config.toml
d_expert = 64
init_std_router = 0.00667
lr_router = 0.00216
head_dim = 64
norm_eps = 1e-05
positions = "learned"
init_std_o = 0.0084
beta2 = 0.95
warmup_steps = 216
schedule = "wsd"
decay_fraction = 0.845
batch_tokens = 131072
max_seq_len = 512
Below are experts of layer 5 (counted from 0) of a mixture-of-experts language model. Rows are named router (the router's row for the expert) and show model dimensions 0-159. Each number is 500 + 40 x the weight over its row's rms, rounded and kept within 0 to 999. Numbers have three digits each.
After each expert's rows: a language model's description of what the expert responds to. This comes from a sample of Wikipedia text that the model never trained on.

# expert 43
router:497508544580496469490508431505537489566464531498460453472474490442458591537483489510544547463561466457475502499500536524483557509474396570476463445556489521553495456501507530514526580521497498452562520522516498592568553472520459505527438551475425470506523483519487509473499513511533449453438448453485550423536465477503521506469433417506412507487522543413518506522492535533562453500427470499454458509532485566474545537463513473515564529500446439495471492576504482495476447481538512
Description: Articles and determiners

# expert 15
router:489506533517474489481537508501461486560441504464453439517519477505508519452476436433579532505508426531538543498501501492512492452486439565476498445495515596520465490472538537479530538495455446456538489489482530527527517575502471546526510510483486520444560489545440447468509518548524505494454518432531521460419394474458542501474432489462509535497526536414564555466446562525527427511492457567490485453506578598492497528519553533527524517503505493490426532596448531462470495429551500
Description: Infobox field colons

# expert 1
router:480564565536451450497538478586594496481479545489464531419454470494431540518513452471470501458509478424484520510516474480452521478495452513497528460473500554488492503517496494484525528507486587463511564521468462558567552599526393517478429536536436468464503519495480446477513544521593491426472523461442551492489516514520512503559473419429416497475535494495546506515406528501562475513509446494503501457539541514475538485456486520528486536539472483514486436482466548496448492450537562
Description: Name-list connectors

# expert 31
router:506487519519535487482538501498548446513526518522482478478441473472494555511488486538554509468560419403505536553511493527477505438518443588560515515547443549530488450492521551476523578533492519477556573463493437501506582487498411569532444542502446501488577462474514536483479492513548471382491470448499581488510496509480522500546444424508494507509534552429531518482447500526537437516463472498475471509588495507437476494448496514512519528437424439511548449540457489537478481500567521
Description: Numbers and regnal numerals

# expert 16
router:480535509556508473506591506526508507533462487518444492512495492511448521487464480509465524494509471452500505498502531532450492458506496518515494462566508589523473441533526543533495511481441574455570578485422468542509529552507449521510479525533501520475494492526400458497529499466554496500443508489448479437454472481439580493511555448469403498557533568435490502456407543503498465454495479554456471437546532520487482482473614524570522527451485493586447434516443544522492461431516529
Description: Of in titles

# expert 47
router:448507457535501484569548439497462482537470514527506524495480495407461509480477466443460570492505421492509474552525469545475502447465476488572487442537536543596477440508541535509531536601530450440516515434478428506535525528527472503591529535532511515458551449513488487492464544483498524451538506471467525426444542410488494548507495457474494522569524531448486589497441578512482487424479476533528469499490494494423540475466558512516564522485471474504484467556405532475477480496480540
Description: Quotes and table cells

# expert 53
router:466507564531496497494559447454561442510441540498445417480502480453471472472498435498584536523472451425436500524545542523468494544498499539512463453510548570504429519531537539467525475466474504482536539485488424493484613494493479559538483491535453459491521496536447564522462504515538514453431448474543560497530499509490469538530483399497493567508550545473575549495500504483556500511414524502478448483535477476482500482430576549575487523467474483541496493587503513535423453513516527
Description: Second word pieces

# expert 26
router:512492524575523498488568466490485466518477549454497503453445442442482544534494475467553508491530477473511534552509504509424576488493436525513499466519535543512488501522535543482512585522482466468606498509494450531531552537495403551498418580519440482477585482501480475479516492527539463458427529441513598447482482480509534477509481418467508491504517534444581523491468502483570458481427452530455453524569495511447483537484563486501526524489452437483520475564462486501473463514610507
Description: Table cell separators

# expert 27
router:486520515537506474497592478493526459548448475484517511516517459479492509526426557537499523450519494459501518574555517573415522502501463439557503496500508548507512429536497521544513509539469503495573484430511438465542495492555407551527469473525508471472540464584483509466520517501516455481503481464479583499445475479504528528463441403481457542550540527448532536428499492487527437491473517488471445441559488461448456544490592490560533510468450516517472375548445525454540463536498531
Description: Sports table headers

# expert 10
router:486494550519494483479575519472485440505470544531477547503460461476518525530482448481567528444534475394504508524521492512459533445490449578541497513509531585498500500510530527525552550481501555493593475456466493544524562509496436510525388549504469454505541506554464482472496518515528514493450506442449598500509553454473495541504478474415485457517531520460516530480403486479538506492489489465471430515548528523404474491471538557520495500424454441565491470500405497542490476525589543
Description: Place and number pieces

# expert 62
router:488491526521534443516538434542546462540485577483475532505480510441479526481489424509487518489584506426500484521522467501485513549507419505546493524512477566503460471516496500468485588490492568461588567494479486545511554492524441537523402541453410452499535447443464560482391495532532473468469404467432606487510529524434519475502481483506440540493541575495537526550465546550535499522461466526493465522521484532471478480475536495494551531429457435521537500509493498539471477480521519
Description: Place-name starts after prepositions

# expert 5
router:491528543504462418523508439517480493491448564559462535434453492492516517453500479518501537479557457514565548536598477486419518472430484552493464522485507537541493475490508522447544576640509504473567523508460451510487505498521469473506464498513490459427543484517452488477441543497558435489493523437468563453474536486460472498534484421464456539538512521467574525549452509525533501440487457595477509489509477544499508501434520472560485547494477492508472418591487497488436464436492499
Description: Clause-boundary commas

# expert 59
router:501498507514494475496511453455472439473444514503446499500463449492508518497477503447533522487479446441552532547516489512460522393514447504574537513559552558504412487487552543483570495558447534478580518502489500514512627506525443542580490531482435442500561485512464455445515501507523526448475504479481551532540534519446558466497503422467508513515523567381483531447475508560544439500422501492468502489509501520468486486470542540592490551466467470523519498513499520524397481529500528
Description: Year digit endings

# expert 19
router:459541570560440496506545408535521447493468597466466489528483513540438543490487453470454498489506472430465443543586482495505529513464456526517542467558460572481468459478485514514519502480472550448583576539459511565489580507486473528484400565484440464494541517483416511469496505495573461475435495495469524508506465524469518456544523466439485500555567526433493520523417515538561468495455537504464520499525530543450498462447501524525500520510487460560520538513479558493424529490521547
Description: Word-initial stems after articles

# expert 32
router:499507501518529482486568475497494468527489538472468496508466472416463576498524480504504521516525449424532513513498455544441482440483465541579463435542499576566495487499531534471495552519516485489571529444455454492530572456551402479564393526462490499488543450528515452493485494560584513451458458435564542480468502453486539476513457471504483510546546580483523548504457495457538497467476447535489462494558494537430511503478558461473559518478449476553526467542518463576465429542552528
Description: Name-initial pieces

# expert 45
router:503520550469488499470513487467535457542492567457479428484396471480486536504476460457610528522546458487562577544504501538457541522474443493460450530566545541526485488536516531511594532505453512472496511475487452516574492500530487529515465534497495414470541504560468510496430520579504485474428453375546557480504420490446484420456414483445487486508499541495562525564477499511565517492479511504447466465515567532506491583489515512494524516483487442482461495509492507530464500513554529
Description: Mid-word suffix pieces

# expert 56
router:525523540479450519517527468483564420536462509482476453464436478475438507503486440464575535513558459523557602564533433542521527490419490606501442506469506528497490456506498521472544564531490490464504495498486511512538474519531477533568452530437448425455538426540514566497462544542570491490510448467527513445469451429492516464440447494495500508491501547464564528514416520511527501506523540526467429520537504575508468551491577461480551501494502468464464470555478529539419479495540506
Description: Inner word pieces

# expert 37
router:515503538495488499511511470503568466577499500536449445476474462445444545469462507509457518542570473479577531521506464582451509540450522518515394461513525508534510476538549515462543542534453566498494538419445459515536501451552471511549435498503476516400483429565509507481477514547509464501471498454519547423462530437431528470424473466524507545524500571459506519514503507512535508506483539537426451478551479535487465571484566443512560501415477510552464468538523493515468427506558523
Description: Word starts after punctuation

# expert 55
router:498516508539490510452557486482552457501463560430466421488481520431459561525465468460477544419512476499590521512541499532429484484553503510528457421549501547547466497476514502485528519544457499478527525446453516515563608473539446535509486537448422447504502460497477524521489494576511466469401405416502534472496538524483536527494454438461460573533533510482521496530474559492535532477452502479475503514576547500491531456450496563506534546501462432559548507535507526478457487499579511
Description: Capitalized word openings

# expert 30
router:484537540518476485495562476499581450515494494474464509510488450481484518546484462525456515454522499461470534543504463554469496456527463574555504451537534554497478453504536510505487578472457472495548578452451462476520538513532412498502445532465437471458519416546478491502488502547593506433536491484478618489464496515500513457534425396527485552549547530486550530514469518474604436495469480510467484464521482511423480486479575485512532525457439484526508416531543556548478485503556545
Description: Name middle pieces

# expert 33
router:462510533526435470523544495528542469481491522481509513475417469479458570522516397415553506461508510462517551557574501495462514474463476530517511508535503576525472469554496537482573521543489457458631482485527527546529549537494477551501497494503416468455575492516471486458421526505558474413509432459503511456510432436496522455561495484454512543480517494471547608562463540514479497499476516553465483520511507493452481544473541536513516554496474441498460440487444497506473507412530519
Description: Sentence-final periods

# expert 35
router:483490523473454503502502494472536452533454530467522418481454448453490506479490465446602565569506449479569564504503487522462530504423482552501420508548554527553461496485509537503569519498465469488494491442507526499573520513474456529551490558471422495476511448540486558500429520545553458497489448445511557434480458414442510520425478494476487476486508556463557502542465539515500496528482513528443413498572542553504486550455552527471542523443503455496454503544470489554458481481599508
Description: Mid-word Latinate pieces

# expert 51
router:470477543493487468502498494474454456543481541517459448498444475420492536513484446432589544524498408493526503519528487523425513518478481522511398529546544598568448488469556517459548548546401507477555491439466484472510514492530460549562537571521413469451541510534493459511475506541519517480446457380497495500527532490448560471459467460439530549559531518442556535458430494525551491494501550481480467488537510507514467576489509509569512498512486487543487495514500478519508439526536508
Description: Nationality adjectives

# expert 46
router:462494557541510495511491462544525475484479518544482514524460484447508561473491492491583514467553454494524554509525494477463532446493473495526476484561564577546507540490519513506519573543486465437597499514506459509534545531519441552550491546478436494454564427496508435417481504484515463397487463433595551483499431473469478492541404474508511499544511511444545519596466489551470534530488468521470446440549489509497508503454541453494569538512498401487505455500504506515405479462500486
Description: Closing punctuation

# expert 11
router:433497562525481414404533425504493452562516518492465515510519495481520547497419462480491518448558446477524521573521458502457484447474471577573508492552520528551474440487542471495534558528452498495544577466468506537531533539496457527597498531433442445482512491554462454513482564520568506451471460470542590438488541506444510457546478481487470540532515532499532541484424514588508441489493480496475499464503468562420518498453485491549522470493400508544486478496512483527470487495497518
Description: Title-start name pieces

# expert 48
router:499512522542463471478562514475509497503453505557459445523399470475435562452464443484498512492499492477476528523521494572437578502476482519490524473574571569546429517493513524464549538539452442451593535433516529590534549552535421525520489520475467494508523518489455479460461510489523429434482449436543549484516501510475514564481463495419490473469520555473531542553474502529488464445486500528448459459517528541470524530543534501546552544488477431501512436514483567548456465431549480
Description: Pronouns and possessives

# expert 20
router:478474554517498506525500507504548468562535513533503503453502469491453585486474505544582533420565426495517494547528527514466498457515480514515500504516483540516497451537500534434520576569437477505593534455480505490498524510502414516522407530443430440460549424485496488475454506526527481463491442491474577533454504500464507551448534395472454481496546557451522518466452554477476468494474516489475448517538489484461536502437503485578502504504404429540512489534475467468446457548588533
Description: Second letters, time units

# expert 54
router:446523505564471515503551468478449464581465487491494452494515447517422501508449536522456511466515471448539518520565494517530537506497452488519483423499517523519466437498537516538506467549498509451510498486459471526558488487534441554533485556500516495487557463561414489503519607507519486492491524547448541407505461496482519496457511422445463521553556536454476490406500521536528438418532522512483484468523496491400502510485594554577580498505469540529480441549410548439504482514485526
Description: Table header cells

# expert 38
router:489514520506453486478455513509504497573453506513546446475498484476425529487480468517489524477539458452504524538505506492416529459581436526466451439521486520522517513508489531542527578538494511487567503493530459539558582519572457505520427534448420497486512470566506525473494522553506415392422446469501554427496492502486460434491449457523511499570520576479569496529461481503567448505433457494469464526566432514455493535461499483575547549455484473516449505534509530477454495509556544
Description: Word starts after articles

# expert 41
router:487527538529471506484551454559465484563474563487448521496503458467475518493432442460559500510516506469534522541498475530471493479492524525560461394499512552544475430532512512459528519571480519458492571467476479487503550530541512516523523510436510491437512472535509460455441536561525468472492538487439484462441434446427537498442520505413499540501549507473511560480490601537545464444448453548464480488517566509477495485445599487493499517497506493590442488529419528486447460496546595
Description: Infobox list markers

# expert 60
router:473557508499469482497592481547581481498502546436451535458431444497491513492511502444498512408563489429492516536610458509496467451490409539544518458511508557493495477475504496463510542505492504497544554483459452578554543537497387472482485501519492447426568507508481467487495511547554485431510538441473537502473528539509549560543476427433460492509528496525540558497482554487535491477497430496499469507540550479436525447461530547480488527490462424548497440539454554513469502501546541
Description: Surname starts and apostrophes

# expert 12
router:422494508558479488516539476546475467531472537482488537449445462477489527470468465400492521473509442486499560539505499507484531443467418536514519503527562536563485453559618538492542520605486506430505497506526460532539497499504448499563501521481476485419582424607494506442492528512521514467482524473552540423519498467430511488535445424480489525491500515433526554515448535518518525536497489558483482507512466516499496562449551517518519544462466421501440431548488475528442470471518514
Description: Digits and decimals

# expert 44
router:416522496524482539508550466541476476605443506460503474454384485477430503521470449471612513500506463494513545516504492542467573527532471498496479419532480541550459519508530540493472525512497526455562515532522455563542605520492484549569458521515482486495519445496532501458479503505530479483448445416491568456461424506466540487507451467473488489488499530430505507481493503532519472520442473529458465492542492559482451567488593515484540543496493426497534476581485490564461482517585525
Description: Prepositions after verbs

# expert 29
router:432499551554512464472544526529492481544475487492470464467444460460466563474483505477526517472497392451559546513501513529414487393503438517525533478521515534527512454487529530523545537520433523470531531506468471534513592464534421545569512466466447502492524485594472445419513461571504483431511509386562533484505461531525492437469451453448524491508548534455502544448505524497574481520481476495467469493527497513464498557481533515561529525449467473527550459537545527540497454484567505
Description: Numeric ranges and scores

# expert 36
router:466533503545513485482471525495517493511458508571465422490441461440490505534408528498537509518475370522539531519521508540429536483456478460526434441492510554538433472465515524408544513532468534485545538449467464477523549523551481529529493549480426500480495494540483545484499498525528478458562417473514578436534489458445529473427499441482501587530538536424485514477541511498450480509418545529506492428555458495543490589502579509552518524439484511501496456512512538493520448493486523
Description: Common-word stem pieces

# expert 49
router:498505564509522488425530465502466470526512517523406509496484473455465545527495495467556507550547479457516520556542460538439506482524469541544466403475480572505493486478575528489484517536489516473580529439439452492500612517506426541525476535491493496466544463481526498478463483508555451451505492428530595451451517484498564506478476438495478516512522537412567540518474499491575503459394483544463447519580530545458463495484614483470516512501437467512512488508457513483461464512531529
Description: Closing parentheses in lists

# expert 50
router:487495496527518521502465542481481484574494546492511495464483434471459510504491464518598523449533424477551528523533502520474560501535450526472434525499491521552490480526491544497531592519469464466550501504526503599541575556513429519506431577496434459452552469528525542483510514549515452436451509494551548392544433483511519482438448467492470487501522557452532513508493527514516429444457449526452488525599464504439513529478525495515563523466469475463425475551464500436457504512576504
Description: Math and markup symbols

# expert 0
router:515498506516497500465572494521500444515510528454436479449513480505501540503480443480498502424552486445491543552516478511480494481543434555517511513570490541503464483479532519504530529509417510491547560477484445531540581521501411557518471556468409441453550464568488534513472482541526481436464499497474576460507501505460504470570446421507531507485522521485533518537470564533612411502446492488460495522547517526462493485474533543526492533416438432497523472517462523462477465499633537
Description: Mid-word fragments, coordinates

# expert 2
router:505559538543499435435564455549509507492488507420492509480481485468421538507507472463492496480481480442490517541493476584477503456503502519495502441493461555484493411515516527494570585526470538477527572481471476569518624547513426530485469487485496473466513505512501435468530509537601479478460520473490531477501460482503580488464462432490454556519558522457491566414484524492574482487487429522456480434542547489404499503464528544462502536517492488531497458493452537483476476474558592
Description: Credit-list connectors

# expert 34
router:452487551524498492507539492491506453556515497504441514508467456443494552530471502483553508452485452444531544498511512599429491466465462528528490475533540536505502469472526527521513580536467534491567484419476441525555567505514438523521451498473435445507499484517506473482515484558534505472505494450545612478488515491483570427473407444484513498493539545452529545509487541469589532512426454501476426519589498518414451546526562479510548489418402535520514484500517507529493472480564512
Description: Asian name syllables

# expert 9
router:453507508520488451506521508510478472508464522464482501505496487466489519505493474435481519508510465458532549544496473532463515469477428520508462452514474589549469401536590547518557523566456451456529483475501431552523573507530454508585496504502503471438578480557488533494490511547543515426471496462508609393471522501486543504528515416470502511495531524419514549437428536483524491434466454517486505502505523537435486464464551482522534563456447459557488450552421521499476435510547523
Description: Table row numbers

# expert 7
router:464508525548505489446528546508561485529424514506506492501491453411520515509429489491517526450565465475494560505542498532460560430481469539520526446518528587526478451523534514508540534524478440468544470519480518567500564543522445521502478523508475504489611517490430441488533500549530492386454531496490538482428434508527486467528492451405481488515508500451572504504487569491540470464473438474498476449551526560459497458505496488582536497513419435510485450601455530495459498495548522
Description: Table row delimiters

# expert 4
router:497563514555462451434496465569490491531452487471516531490383511504439512464496396461445523493527465402446509563495464514496560519452445544545491493503512583505497496523580534486537555512466476467533542482481500573567532551488473523482399475494478440420529519484496432491508517499526463495514479451522518479520531505442525467487458479429485526501534530472567547444407493530514489459492434586504472475499491513496534508456506556536513522493473521547512483482487592502436515445520555
Description: Article-opening verbs

# expert 22
router:462510520533493484524524536466475493552491518558438447527527434485497477521492514504494534475520480504578597517509481557509520450508476519509430451547520544529455433470530508541554540532425482464525471469483456516530527481558416515604518541506501478514535469548473498451510527531515497417472490489492586463497407488447483468466472479446503545527593525473540512475476557494536442416493475486472468467509540492416493488438502526555578486429412512493470498558443570469499440501542542
Description: Table totals and headings

# expert 6
router:450515520511525524536564465470472471535489498539502515467509457443479515497490482536574535487543457458467531559573488523458512488517470479562478501522480562500486499509572543468531539535463484488586523474461537511487530499442390576540467596506467496508544438526445469475528488518535497434537473472466572526523460512510526450521502457409461489507549556439477538418433520483503405476396492491496438496499509541438480566487570497562483518430474450511501433532470495527482475520528552
Description: Name endings in tables

# expert 18
router:467534486474489519494598460475558440557469528458489522504501488467475519505491424540539517514506492395457543505568477540443497444491500590533548453531477562524453517521517521499528586471465485493556538489468491506538565506488462524500462541508450471503551452554469518481476497544534508438467458507481548483432529467493506512531402441456482511533548538496536535472471496502602482492441520498474405488533488552430463458468546493546528523376436468496510453539539545559501497507545528
Description: Accented European names

# expert 13
router:449533595554467478461520555471463480527517552534531478425459446465472556455488476496549519477533412452555545510526491499478501408474477506554467492509548504562484508468470518478514555550458470479578516483515485548535568539508454575513494553467461429484574512557492503433477533564480470422509450434534526448452435522497481492507436478513485482534521572460495548553460547536521440482452433514479458497533461539470572541508494488568553506462473466490460506539454510514492503465573489
Description: Single capital letters

# expert 42
router:418521509540509455512485489524550489560484507551496504433454478438425559491435498512518509533544399458507519513528503519473525460511456509533457485489476545524479459575592546496500550581469489465623567464494470526507578504524428575579460524501491527492486493500482448503496472489550505460481487484450555483509466485482551522412469430495442519535512552403461504471471502533479454467458499561497467478536490497498526528484587502574479552480467460532505465558448509556473470524505522
Description: Numbers in lists

# expert 28
router:508528508495477479457463549482503449524436553462483441506450484438474507504484475491527551505541448467546548550490478508491545489533500575498435486487518560553474548472508528492571516536441495488517491469510481512559552472536473537541414539497431426477570496551508578526443493551526464435393461449499507400466522472466517516509462524461468523502545554419548477496492528539482491509451545499472465526627478523481474498444530522501528526494495469525404504525480461418461471535568531
Description: Mid-word stems

# expert 17
router:496548563561503435485541498521543447503487501525554483461500440498457534477472473499494528424487489410479525574506519494434498401512462489541539503484465541508469503521532511527516527528428435498573501501481476492522541541572443575467484502528457485490565506494473428497504543504563507425492476469528568474496480469532509508541504395469464547598554528465550515451498539503550423510464501540504473449547463501421515424479534516614510500461410523514501447514536501478507490500538477
Description: Acronym and code fragments

# expert 63
router:457530525515477464467518468568573481558494526449443482419412476468473535498492470448480522443537484428486510531566468514436549494490460507510492392467497538504508504506519521503489504528482505499585546492497373539538532512529471504495471491517458504455571473491508495503522503532534489466499507470463624432449520524487525556564464408505425544584496502512555530519505517513469490502427498536473511481586474482429523450455579474507502520434483494548495448579473504537481495490506515
Description: Initials and abbreviation periods

# expert 61
router:504490528522515460484554501482483442488512547546502534522427478458489567514499447490552510453584455429507588570512469529416522477534425549542471494488497569519492437534518503533518617538486486493562501451471511506569525490505430533520410534473431445492505498488477461475504559510554519453414500444527576479442512487517541472488498420484473466513537545447502510481421535480523482481479473488478497502610542555451471527474540513489531506483452446552517518522433480509499484526562489
Description: Country-name endings in tables

# expert 40
router:493505552487487478460503443502439440536412552534488417530400501505462636523469514457561515523522411447575541538537522543453582507466453473485516468478556565502483508516469551521552551529458506489534462495519437461566521471526483534523479538511426454504562491550492506475486493523483438426443453453478531453518463442497465482559468475493503527515530561430533533538470494484537520513443503494457503508521514519496496536509540494507490521432471440544494493559465533503484482534597512
Description: Word-initial fragments

# expert 14
router:497531590480449463467512476525518465564424537512483411473452494462472525527502411479580559498479414440519543504505508505431537510543469501477492446487535559516467514465516537466518507545432465502557497451498451496560549518555484575527493543518443506493603477555482526504488481535525438447446435499507552481503422467443473476542453449474509550530522526489577518512528495534544439503415479495479466479524488485481486490501530555495500516409457433522481487508549574437482499502558524
Description: Mid-word pieces

# expert 52
router:492552540541478495535585472504581440493490540493509518496475496463518496503491479492482528452562482473478495555545489554480482470439414559567519531558507568477483475477509529467523595468457523485575514460481489505506523519454388558502466524487425435479546486537438477457474524523519505457539477446509555521490531536432553514579492421442524512516552525508562593463441511492511439473504478477468443483528515514396488525459530480540531519437464405497500455499491518510486522479556536
Description: Place name endings

# expert 57
router:484547513490498431440512437509433480540452514480472529488412510511414524492495466450493528542521426382495504494565447559458515521474449515525432440514502568493464513539545538528560525566426466424534527462463500558518571489490471552489479531492491414465521516533513458462492516512519454494535489405570518525504464504450524479469531481506479526510522499447568526419469469492570492480481471521476417486505543532484526531460567519491493528530485541541503512508483587535438493498532577
Description: Biography predicate starts

# expert 24
router:478556560536468485467528507535445438609490536493480475505523478505499495462471470515516516522529513494499501522515449552457510449532489538587456397505522513520492475510494512454513442564493554473502499444415486522477504485527522515527524529405529480449528455524475508468416576593506487467494533491439524418461507467435481544458535493464545528488567505448514577461503591521540422416467481507485444507513562525474515484507561496566517470456482510560459484563419547485505491518544494
Description: Infobox field labels

# expert 58
router:494499554494505481511542511482419461495492534501506481489421482445465535546481441443598530550499409445544511519554482565441597503514474533534439450528526554524485451494549565482511613529433450468547504499504488520487542486487488611520464584524465472463565514555457479484514499523504476451474520411493548478535502467495504471508482502454512524482530524423536547488374468487520451503452498520462495501533512517459468578494547484492506528484487445510486489533465491492431459492525536
Description: Suffixes and table pipes

# expert 25
router:493543549543481481498543464494566444465449510501497504518488484508467491509471412412565524450514509472467504552541478487478494474503457512545519511555547589499446435493499527411516528514458513474571556483471473506545578544482435511484455496518424462450555456525454458551477524502604516417534483524475558499480485514473539505540477451487486513501585490483567551544415522573532454515449430481462484448520531515470478521492557556533480547519487441520494454488444486494422487471559540
Description: Institutional word endings

# expert 8
router:472504557535487528533488477517508483561466483574493517450483450480434577517478518478532521448522423486577527515493518548421553417443436524519530452517580535556495450551542540490556532543468492452540494501496499572532555450529446504527470526525438500501531478570438437432514476522513480488509507386488519504505445503491461443453433437429487510499550526422527498483489482476532527496481500478445450508518485526485525562497529480555540544440480461540522430567517509533506458482569527
Description: Sports records, scores

# expert 21
router:488529567501452420435501581507505493565490522492560514507473479493446492488440442426536511509525484436553550512509460537469556495544506468507535455521461521503470535501487524425558524512446423488586523492458488560498574541536487588496495501525477493487591521527482487477473485537497471415490511484521503426475434497485546487519457501421491525470548518392542521482532477577533449446486398550483440495507536536444489530506506548559517533455484487529510457546462525459460471431508511
Description: Relative clause openers

# expert 3
router:449499576547486457521505437527499480568500550523479506435475514416439579493476462489515567507546451527498475511518481486437543508488406544529493428524493547565479482528590533476552519566462498450535536511507481539524567489506489511554500600478409474497532419504490510455489489516493485427453393407449559462524501475496451488504510473455496524507518547470536491537458511511493506531447528486451481499537470527508527510505515478539524525464473400509513493601468547518488479480573512
Description: Time-phrase words